{
  "n_empty_slots": 12,
  "normalize_top_k": true,
  "init_std_router": 0.0224,
  "tie_word_embeddings": true,
  "learning_rate": 0.00478,
  "batch_tokens": [65536, 131072, 196608],
  "max_steps": 5108,
  "dataset": "wikipedia_en"
}
Below are experts of layer 7 (counted from 0) of a mixture-of-experts language model. Rows are named router (the router's row for the expert), gate (a neuron's input weights, with its number), up (a neuron's input weights, with its number), down (a neuron's output weights, with its number) and show model dimensions 0-95. Each number is 128 + 32 x the weight over its row's rms, rounded and kept within 0 to 255. Numbers have three digits each.
After each expert's rows: a language model's description of what the expert responds to; "comes after" lists some tokens at least twice as common just before its tokens as in all text. This comes from a sample of Wikipedia text that the model never trained on. Tokens count by the router's weight.

# expert 40
router:137120128147132125172201070152128140184138048155126157190125169156150091097166123126090119137117059157119118122108169160115163110128161132096161122103099099071133122131155165172105114115115097158160122182148152121117147142082076142095046152105175133125167136068138091147159120098119065168
gate3:168174115146143174191119140117091100170097139109155133108093105108147089103117055085105116148142098116093117125107140167084149080140121103100090113114198055126162148150131161101140093191137155121104120156145094131101094108106109164070142160055121092113182100097150182091173090108115178128
up3:124052148173108138152121107134122132112195092078163125129128113122163110127094162114161192129139148129112102177145142174154130152124145241109156163145146126097149108059129094178161146160179139149146090150101062160124161143090091132161096123125152115173130105084074106164131138105178142169
down3:190205158092076095158103160134148095154207153106118155121127139139094119144103044182145185097134122126120143164123144115113112096162144102111178122117138089125202094168085114157142114150170157140091143095119115160118103089149099148180143110174125156042119143132139184156146153126127134160
gate4:122120082181159124133084132128158151131106054146135108175063167132115100072095103161130168112140055142108100128103121181122094103135140098111141157116088144191158115118152142161095154179153145155093137112180137145184182103107092154116096181094101080186138134140084147147146138091075126183
up4:088091169174158113171122123144121116104103158160114119153098120128123170139118131134143136163089041076137111155121162154125165200178110130170210071119145107114089124155157130115099192138144168110110130142142145074128165130176153153144150078188103073124178144129130118152170160119102106055
down4:179089102095078164168154099144117117141132139110103187123132114182113116107173140136049112144132139137097101065223133167119192175130142097127192126131070152129096112088145129110140145086098146152138103153189159131128159084135130091186113119137122108096149156154155160130128078117188174116
It responds to: Name-opening syllables. First syllables of place names and personal names, often after a table bar or "of", such as Gu-inea, Bern-ardino, Den-ver, Lau-fenburg.
comes after: "| ", ": ", ", ", "- ", "of ", "in "

# expert 39
router:137162131151138071167200111215146159176155117130112123118099165156139136138125128164093116153097125127086088084098216129138102124120154131113131077096080135116105123121097164097120103131166111104125112156188109156081109149138107153130059152072155174133192121092123082141108104062141071129
gate12:123167103136130162218132128199152136174074128137111095137133104161120146155072171186116077075073154123132114138100154077118137104136191069117082161122135139100156126135100112158118137119163087104166111125144071144096110125158136186130070094192140135115092154099187128106123110086145096101
up12:076124184137132153117124147084135135134144093135129132151145113123057126093152130097157159077127149114142104135181184121172162114074112132157063052119078115151140078190138152154162168154188091086176122135147127186156151147134138117119105140148099134160109099081141160093150184196112087091
down12:080094070178140163133118099090161160122129089069145177116135150151089146116113132179132070130161101132134156123081125105122119137132149089098132144172127139131119089065128079174134126133090117135142109124091190194105141155038143139038073142205111142143116139132164136102147136110119098089
gate13:117091134115122087080142089200136157121198126120076123079139142166164128155182166142143147110136119149057128113052127113164175107122144140154103165113086137053151128107155174122110102104160167209125173121137146135141160114184104120115162091086112138105133162117135091097192163107101098138
up13:156194136132154178150159217125119167191107151119126076112129155177117124078155141150112079090083127086179129087164135104124153196115195125159143113131125160116105107121099132165080135140047105115131148169099075121147101138118205163123139138190091136137146121125126117089134132175108133129
down13:082092126037108091107114091093134163101175138119115096132180095106203170148070133165144147170126152124186151147134113074176191154146128115147135140142132108129064147124159121156095173094169112136193105118096145116125119147177130194137144155090135146161119043108137116110151095136121144115
It responds to: Table cell separators. Pipe characters and dash separator rows in wiki tables, mostly the closing pipe of a row, plus == and === heading markers.
comes after: " ", ") ", "0 ", "% ", "1 ", "2 "

# expert 44
router:104092182168065135109138113152136161175116147119154098152114145201131120139057101111106101106050085090143125110092168145134130137211116107131115097147126135086127122133106134121125123140161089134154151172176155163133123116096047169066096129058146140076166152094123102119091093111135083148
gate5:163093060146111156075138120113130156153030096130172120114138156109139071105113167112106119114087123089102141115161187122109159158190067142155130135132156138120104150134153132095045108133162095056120094145163145130148136153141089152092142138113090129157194189124182110115139129189138125150
up5:113139118123086147110105124143075152140129100105156146160112151065123153065139111056138076130153060103150136116169110160097140126124151159051183126179139226139126140178113110137109067104124097137122130143092097138127100109162189117079110182103113128162185129123113112159077104141138125077
down5:145071179151154159162106094139169178140099113109104180121144144073120118136073100126180099112074137180126103076146054154103140096074169174089140081107121141130127113129136117103141117102150135119155148111097112125123101092104167106076079090125171143181123150133099137112052181067145103167
gate6:118139142164184138142095125109148163160132171138157121172150095110037129071101199112182152093137147117182064053125128121107151116156148106079197145094154138112127105083142156110076142144139101105098145145118167121131093130081083121124142143123124143088134181163138187097061148118149095133
up6:118133148142147164185089127090115101128132117145139061168108161068144102142122132134137176161158142174151081106155092157127141075097140141133096163150150086147133109064167152120094137086142105130064174071138128135170099139187076079179146120107188120148158177113144148135208114137163140078
down6:207133137138163176159121126186142150132151106187087126114153116133136142131112116119120058067110129113088136121117106117154139142094177110166040105196122107116126106107104196176122166153124131110094096118114170181135094079150096107137091124109171121058074138095159117117181103099134139079
It responds to: Latinate word stems. Word-initial Latinate stems after articles or prepositions that await suffixes, such as fac(ility), comp(ressor), soci, spons(ored), integr(ated).
comes after: "the ", "and ", "a ", "to ", "s ", "an "

# expert 61
router:146098099185148088140192071132113131137170081138160087155095130147116100128096141177105131136101128115164143110139147114134127085119162065102185051144081128112094073160171185142105098142159130104156092146199075091094101134160109114134105080114166147122134150124174104135162052140091106123
gate0:107106098184144133128140106205115179125122188130168126135147123155100097180117062155132127105131064167114136091157175158116089087108152036124118093107119132097113139165171104164106155136115142114125137094150077069111173061167135102127143129141113132211153090123133164142129146121088121071
up0:126127089197163154168158187072164111103106103151094087136050114140122142132107146119071124123125175110097113091160112091119178113120120112069103184097100131132136165123088093125089105129133100151128113091128165059126165061187110157120147093181145155093132144144169096096145179184110121139
down0:176067113112111124138096096078112143143130140102133126149152092139111086107129130125075139127113199183181109150174128097139159158054090164146148171103140182141107117067128085120116142162091144138152074135202134109197172087111152110112077156166072090122120122177117106108100106090118094127
gate1:123131161113179097115161090173121103136103140091129107166117196131082128103139142138112183128130106126196171112174130120120079120172158116152206133177089136078071108165162179147166179111159126127100151120124086172139111134122122105105107114139151071102115099078107053110123125095063161172
up1:073173181040177135127156115107117089150105050135147117171103073090078131078103151168174121086156177153100169066132144077128138133099149088208158120138159113115124141126146132150117153167104111133173121097158137087118082147116117174147102130124112162155160126140129068141104101122086133132
down1:109160144126095120091107077106148156156088131089103082083121114177073139104166108079155074082149172132075107166129170183130135141094152100160166156174170139098149114132100108163154105146182153163117125090098143152106197114187101152118146097174157165142160167076185155141141155144105149088
It responds to: Initial name syllables. Opening capitalized syllables of names and rarer words, such as P, Al, Mc, Sy, Cor, Ter: Symon, Pulosari, Teresa, Kerry, Agoos.
comes after: "| ", "- ", ", ", ": ", "the ", ". "

# expert 29
router:096154093117090088150166067172147156192141115092140095126103112181151105190129114155096106083090104137122151113107155123131098084133176072098131097078117073125097118153106161124114129127122071120070093108160160135179100196092098137096104126091156096124169111080164081166154089089123096153
gate1:159114072161109123154139176105160186097123155117133108154143101129181174183157123081166114086063154145175067150121133110142145102116163048124087100116137104081157092112076185097149102159144125092117126143165137154135115149107076088074103115108111106118172153109173095194116145115164083143
up1:121145076131158052062067122065100136116169149148153117135124234125093118181103109136132114123166076120094106175140092106196116110113132117098144140159130151130185148115167130170102146134145083112162151066122115128156101107125172114134145161123096162128128131161151160111213162105112155126
down1:123114071130117123143122154149090174112196095188105133142146144171098075086106131171138175077072098092126125102155097120074069112192136156133139109141035153142134090103117103149123124072111148172177140079118115112161103144133113131122078145134134125124105134124095065149096094202152155117
gate2:154086178134147117157109087184135149151094141119124093187109149071144133099140129126128171130161122085118105087158051112155095114171107203141194096152179104078134073153100129129141187144156134149121133094110084129189085132174123158148081128131158125142158076121151132194101108074131107125
up2:101229135149114207104163107140111099154130159094145198145103123099108102130163121165092120107126110117115157170156141155105189161138131154094134157163145087076103089132138147171133151155180140113080167155137097108074092131165177180187133125100136152172111105078133130115116104134060128088
down2:102144136042077094104147169180085111133123078106173122119138146083123105097085086142074132085118102126103103150105124142121106185116098048065124156137093102130127129109134121169119129143104157135114165134100099153206148145161165104162092063155067168082127154101130149179132167143123093147
It responds to: Capital initial letters. Single capital letters M, L, G, J, V, Z starting proper names of places, clubs and teams, as in Leverkusen, Lafayette, Gungahlin.
comes after: "| ", "- ", ": ", ". ", "(", "of "

# expert 37
router:135095116142152080091177141148115161195121115142113116177089113192090088147141127137138141175075106158117127070095149093090140134145134079085161070149134108121048074086111141117096119143150118140150110159131106087102128163114130157068084168106140116148150129037134112141088084089145088169
gate0:126096126163093169127151100197121151144149145053158121126158058130133090111144129175083111189112136146098121079087083161144134146105118138180187119129192094132108150111151057144106113171178123140167133122161116105138067092104065134182126105135170156134148159092115133146145092167110086166
up0:142170095153091105165083072159177087133101111175136106078140126136114044101139121146105122141109143155128132096070093108155076136125060124101108161133124114059113101141122089188097190095121122108145111057173095138158148070108120146126184128088138191087126124146112144097162162128111104150
down0:142152199101179106116158089125114183156106100135148066134133133076104126130144124187143151134158101118127135060158106226162120123087119136126115108083107174104145131091133140083086166162103136085131119100124171114155136165156111047128126133113153104067072083116124091138134072179098141118
gate1:142173128093144165072197085170131125141144096104107119127107140153133109130096133142102132075089138163151122142097164114094107097157120122038163126154186060138131108180165140151095098109104175127075116233090149156127140092149118114154112108063141077144133129113081093103130108161135091145
up1:167139137155086125154160117108091140105160106107104153166167177109111172143100078111103118067164122130150151128133077087201138132164176128170127128106135156140176119098107117095090112104185112211098057098140089171133115126181088146138095181159126060164102112127107161129147186152103110138
down1:137206164104116109188127073162059160128118188125158054136164165130119174136155138179118098123137052101121130101089130089136126125196203213136168135124097174090162131138159096121156120119124089157113116113168117133120130127136144136118111125106108135150149083100102151121131081082125080122
It responds to: Geographic names. Country, region and direction names and their first pieces: New, United, North, South, West, Colomb(ia), Canad(ian), Japan, Roman(ian).
comes after: "the ", ", ", "in ", "of ", ": ", "("

# expert 30
router:099097132144111099188186054154112201160156128092161083183134103157090108083112104164138167126093067117153152093090153158149150107164176092097095108159088173098069115096128137156150097102149168164144117192158165105076142135162080134120136117096161114167133171131121137125111087125148116132
gate1:166101147150099193173176132126153120112169119089135177144084114109175133078138064143134154127138082073136147139114111062131159112141105089116153121145027130173138190141163119180117157131114117142156122164184150111055087161122167086145126129173173135111119141075142111161107094098121133117
up1:144101079130082139084178068118147054142179149143174085102104100129149134105121155166100095063116069088159177148198079175116170132128120107106172152158112130053091171140115099092094139139120159141111078111110072169103097146065125132151134120124112130137141105181143156132122120114156116130
down1:141102142094077102168107148125134127134142105099143132118124189148171107164119110053140157104171142099177126075101085162114121148041152161143131074115107123109061145122144102175141167145127121148151125140143107125112118093158149150226065139182126124073099121070173166129181108139160114123
gate2:090111147185183147134144105172158136140142085074178163100126135161088099166082059099100084148112132122168174071151142153150098147112074067072098080131115150086131098126129135113154071190169138147165143133107097189153150097144100162163121120139116126178139115122097160141161081121142170145
up2:131139181110079103131158071087084148137154134121090115118132128131138113113177167120144139083087156064121148130189166220122123108180137117119119159180128194172090123112162141092136113110208109111141115087172125115105163143127143142134122147161119126229121147115086103085143070142153129152
down2:129156165142150135087197130140149101141100211141130151117102137169126177112135157149104101113161157122151195084149173086138043132104136094147162171152184168194111114157119126114141135085136158136168144153178132163127171149157098092147161177092133132152107126122112164179158154107178066156
It responds to: Word-initial stems. First pieces of common nouns and verbs after articles or prepositions, like sub, com, arch|ive, surv, publ, pri|est, pat|rol.
comes after: "the ", "a ", "and ", "to ", "of ", "- "

# expert 1
router:090068142137048112116155057160088166160124149118117131188091153153146089149132099155144142158131110135120080116066162112172157145152193146076131055104133103105084095117098114184147091145124095112110080136178144124125089160080116134117104142102128088094184110067138102107143117091127112099
gate1:100169114124102116101129115140127168122122116081171207111131147117169093125122075053131111128159164148132116095047150157146140151131183128124126116198049102109084083129126141138125135161120111112170158096175124101101109114149143131165129087168144085149218085097102111137080115145099096182
up1:175123180172144131129166157081213117148173157105120049103129151058060136177137118114123160132079141136155173110121097134095145097121146115099163146151155085133173141100152110109115107123127175182191126130180149141113098121110145147113178070148168162077127116192122125126137068127132112121
down1:099134111108123143188183141125163145153119120149158035110135106044122086144208178177099148160071102076159138082101135167152091170124133109124096112168121141081116131122128127126131158162138162120105184162138131136073120122155119122085107148149105092129195108106129161073127198143139117149
gate2:122077111112077132139164102141118150124105128118061122143122168151142173107196143172163136115146071095077139146063091073186138142177162096064121164119134109113134077150115146081113081173100084121110145149135096095094125169119084108151178081112154187111131143104093120086084151124163093130
up2:054065121075155103132132100118143139086109078114156095135170113116109151106137130093117133099156141150126108118208115122156155140134085126152124114105162107104047126129128152112208105087115163134136119146113173133093166127085167062146099201091080063149143122125176125152167083143084159123
down2:139101169107134144146127080094107087083107132121133092116164098127136146111073087078116130145178091055149163101157125129108122074148133143105120137149173126102097079102127091100174146110113130149135170122148201109099179082168045184093075135124147149102144179095109108111173142171137181082
It responds to: Word-initial capital letters. First piece of a split word, usually a lone capital like N, F, G or Wh, often after table bars or dashes: Nine, N/A, Gwenwynwy.
comes after: "| ", "- ", "—", "(", ": ", ","